python train.py --num_hidden_layers=13 --hidden_size=160 --n_experts=192 --experts_per_token=4 --d_expert=32 --d_shared_expert=0 --hidden_act="swiglu" --moe_layers=[0, 1, 2, 3, 4, 5, 6, 7, 8, 9, 10, 11, 12] --router_score="softmax" --normalize_top_k=true --routed_scale=2.5 --balance_loss=0.00215 --balance_bias=false --router_logit_norm=1.0 --init_std_router=0.0127 --lr_router=0.000708 --num_attention_heads=5 --num_key_value_heads=1 --head_dim=32 --vocab_size=4096 --norm="rmsnorm" --norm_place="pre" --norm_eps=1e-06 --positions="rope" --rope_theta=2340.0 --rope_fraction=1.0 --qk_norm=false --attn_scale=0.177 --tie_word_embeddings=false --parallel_block=false --init="uniform" --init_std_qkv=0.0384 --init_std_o=0.00754 --init_std_up=0.0384 --init_std_down=0.00688 --optimizer="adamw" --learning_rate=0.00209 --beta1=0.95 --beta2=0.95 --weight_decay=0.09 --lr_head=0.0134 --max_grad_norm=1.0 --warmup_steps=249 --schedule="wsd" --decay_fraction=0.612 --decay_shape="linear" --final_lr_fraction=0.05 --batch_tokens=131072 --max_seq_len=1024 --doc_mask=true --train_tokens=767900000 --max_steps=5859 --dataset="wikipedia_en"
Below are experts of layer 5 (counted from 0) of a mixture-of-experts language model. Rows are named router (the router's row for the expert) and show model dimensions 0-159. Each number is 500 + 25 x the weight over its row's rms, rounded and kept within 0 to 999. Numbers have three digits each.
After each expert's rows: a language model's description of what the expert responds to; "comes after" lists some tokens at least twice as common just before its tokens as in all text. This comes from a sample of Wikipedia text that the model never trained on. Tokens count by the router's weight.

# expert 17
router:481529521494503531515472484525503488514476465478504471554488465522493464528510484466485479488514524456491523512484488491464480510454502518548528527521496513500511481533496521499491508486498502512503470444541468467438512530511517427501515517475513514483520478528471511547503523470510517476495503517485539474542524496458487531506523500478509498513523506491491509489502483524478493534501526544486501520521442521476546523509562530506523493450531525532502538468519545512496500514472509
It responds to: Determiners and possessive words before a noun, mostly the, plus his, its, their, 's, often after of or in.
comes after: " of", " in", " to", ".", " for", " on"

# expert 6
router:486456501500486489504507470520498464476524502508490485483513533506493515511497497500546454477502484477506490523529507503500493543467492502479542525473548530509508485495452499466496487527511551510488525497529533522494510525462554509503475515539507559502454542549531487502532481483509464524524512509523489528552489535489463494511495483509531525524462460560490524497537539512521533461526541518480490526534526483496491491486488528476488452501503534504474487492502521523453502541498490
It responds to: Word-piece continuations inside common words, chiefly "est" as in lifestyle, livestock, longest, plus "ach" in reach and "ven" in revenge.
comes after: " l", " re", " col", " un", " sc", " /"

# expert 47
router:499458455462547443473460515519453524531509500499497477498514513479519457510483475480528484495498447486469501518564470478492478513500464525539507542505506458457503479479505548533458506473498468560513530482524543533514521547476492512485527519497525502510516488480531474517544511460514475475488476512498459520543539502508518494517533473515493515502511509502516507515568497498534497488534508534499470499498493501488522496476507523478486482503493517474481529486500491515475507521508470
It responds to: Forms of be and become after a subject or comma, like was, is, were, been, became, becoming, plus as.
comes after: ",", " it", " he", " which", " It", " and"

# expert 53
router:467491521449508479529491560550523478512506491532481489488537493543494486509493505476472523497496480519486497509501494458501490520485566482496497484541512526493514491511482483471530432527558524488500542539494492518478474477531534502480533512522494451458507463478473493496506511522451524462475512505499473526541493518513514458509480497513488516496493500521469517493506495478476501497524528476530502470507519518499474514532551499504441546477505470448484468489497511498510556525519496
It responds to: Middle or final word pieces like on in NonStop or Avignon, en in Sweden, ater, plus sentence-initial He and later.
comes after: " R", "R", " r", ".", " N", " Swed"

# expert 26
router:462463542487524503500461511519493440458529559466470472510504523467523461504509504507530498541481509496478470504478546503475509465527490549472519508548499548533510485484508533499470458529502501523466535456489509532518468508521477525508495522527529490510506537520526508511514459504555507486510459480492521500455534508507535493512476487498507509514527522436517463491518509480463481487537508497497501463520466511514463522502489498498514479497507496488469499469482494490470533491486456
It responds to: Century pieces 20 and 19 opening years, as in (2024/25), In November 2020, 1967–68, often in table headers, plus other number starts.
comes after: " ", " (", ",", "–", " $", "===\n\n"

# expert 8
router:548492525456519506500472474469538500499486512484483528478508505493491453514507528503540504497480532469475464489547482496509510481519553533498484519530482522476494527493486478515523530535500453476514529548488494541507509533517471517530501525508522488506466519520490483462492470479561547532473514503506514505517484516483494543529496472538484462467528525503501498505519514466560462498510477508462500443471504485460472514446474546476484527503480491510545494494508492494467491534494502
It responds to: Colons after team names before goalscorers, and commas, colons or pipes after names, dates and figures in tables and lists, such as Source:.
comes after: "1", "0", "2", "3", "4", "6"

# expert 19
router:492456493482501504526482536476498496528485478540467460511522487488533524491488504557474528511471541472527470475506551503479512501499499511494493459523507511475496521486456454520492470499529521523480533528507471518464484475496515545496507532478487545525516509453535507475489487514476505489520528459466503454513485521541516513483527493495520514517480509560466541468512475523525515474475483458532491518477480520475517484490469501502510460531545508471465548509536493534529477522509475
It responds to: Single capital-letter word starts such as C, F, B, P that begin names or terms, plus the suffix -ist in bassist and archaeologist.
comes after: " |", "-", ":", ";", " Commun", " ("

# expert 46
router:480540498546465505487488435465503437550490506518523493445505452533485477538504479489494501509460522506550521491462521491498496472463481496474498454486502517502522536536506513498494526483471514508491500438508440482489480469466537458503498500508552497515432533480487506458527473497463482470513486512468527478489474507534486534502479490502487486443495536499533519522522494494524495508501508480510513509489474523513509515510501494502487509509502494474498476496484547512473503479543494
It responds to: Pieces of given names and words after J, Sh or Y, often in sports squad tables, e.g. J-ak-ob, My-les, J-ó-gvan.
comes after: " J", " Sh", "J", " Y", " j", " Mo"

# expert 34
router:511512476464486524499495510557487453531450490503500549523501492543485513450449506521524481482475501519487530489532513522506494486497521471482483518508489475513497462512510501538533505501488482516502502465507492486486534490553506497460477511454496509516472535551526472481490481516486464487448479517495536495492463498527466494502537506510460510501483479492431500513489464495510477500524476509558526556523492478519469477527477510456460502494493488475475457481465537512465511480494478
It responds to: Word starts and pieces in biographical infoboxes and career text, e.g. Sp-ouse, jun-ior, medalist, cult, soc-iety, third.
comes after: ",", " Born", " and", " the", "\n\n", "=="

# expert 29
router:514490516469522513493477510493482513476485482526487539478519528497506476472542469490463539485456505539448481498497487478486488515503508502522535489456501503500538549487531507482488493451517476494523497451532510500537495448529546481514502505518536510517507541473490521481501516489572496483487512517501444476502489492516550493525531473493486505543477513497441517519503512511515477462496526522485485428475470466520505482516485468488524554484488516511483522450518508517486498465493498
It responds to: Auxiliary verbs was, has, had after a subject, plus nouns and plural endings like member, species, candidates, and section headings like Career.
comes after: " a", " the", ".", " United", "==", "==\n"

# expert 4
router:459486517466553487510511517542481519518486480524499532490517493467481541472495523461509532514498490501495541517536511438458477504506486499550518531510533509511500534496475517516464548503501525473510547538513501484473539529505541537488513503479502525498475489554528530484495518518489491461503461521557451507486480490552491498520518521527473530528505451534545477500488499497519499470503480478500476481506547499492498505495512513473499510450518489537530457480517490512481486514482531
It responds to: Word pieces completing common English verbs and nouns after a short onset like st, b, tr, w, e.g. b-ought, st-aged, tr-ain, l-ose.
comes after: " st", " b", " St", " w", " tr", " Br"

# expert 1
router:506505526476521519520537545519478462497472484547526476482518483475472477512504503524490523511534524459578488482485471472496530505428473476470499486479485536498479524535533494476493547544518453463452517506497492491535504521482464517491501466527473521490474473505502494531470491527471457533467528478492508543551487527489509510514435484477496525500506460514537500533474504496500474496483500496474479477512495518489506499479512522493514487523559491504494498509511483477483532504529488
It responds to: The blank space token opening a table cell after a pipe, usually before a number such as a race time, score or date.
comes after: " |", "|", ";", " September", " December", " November"

# expert 61
router:462469550542488517476541489475505517505455481553540540482533499477513476524476504487520525535495510520508483496478467473493534468519483515487487482466531518513474466528502492517467507549501449459454480521490523491516507504520431488495485475506496513496498517468500495496471505512495516511461495494467503522508494555451493522470461471510486514498524487505499539506472482481511509461522468501479482474453520485505489515466493514506490546541497494494488463502489443479486549525529547
It responds to: Punctuation separating list or table entries: row-ending pipes with line breaks, semicolons between names, dashes, slashes, and N/a cells.
comes after: " |", " —;", ";", ")", "0", "3"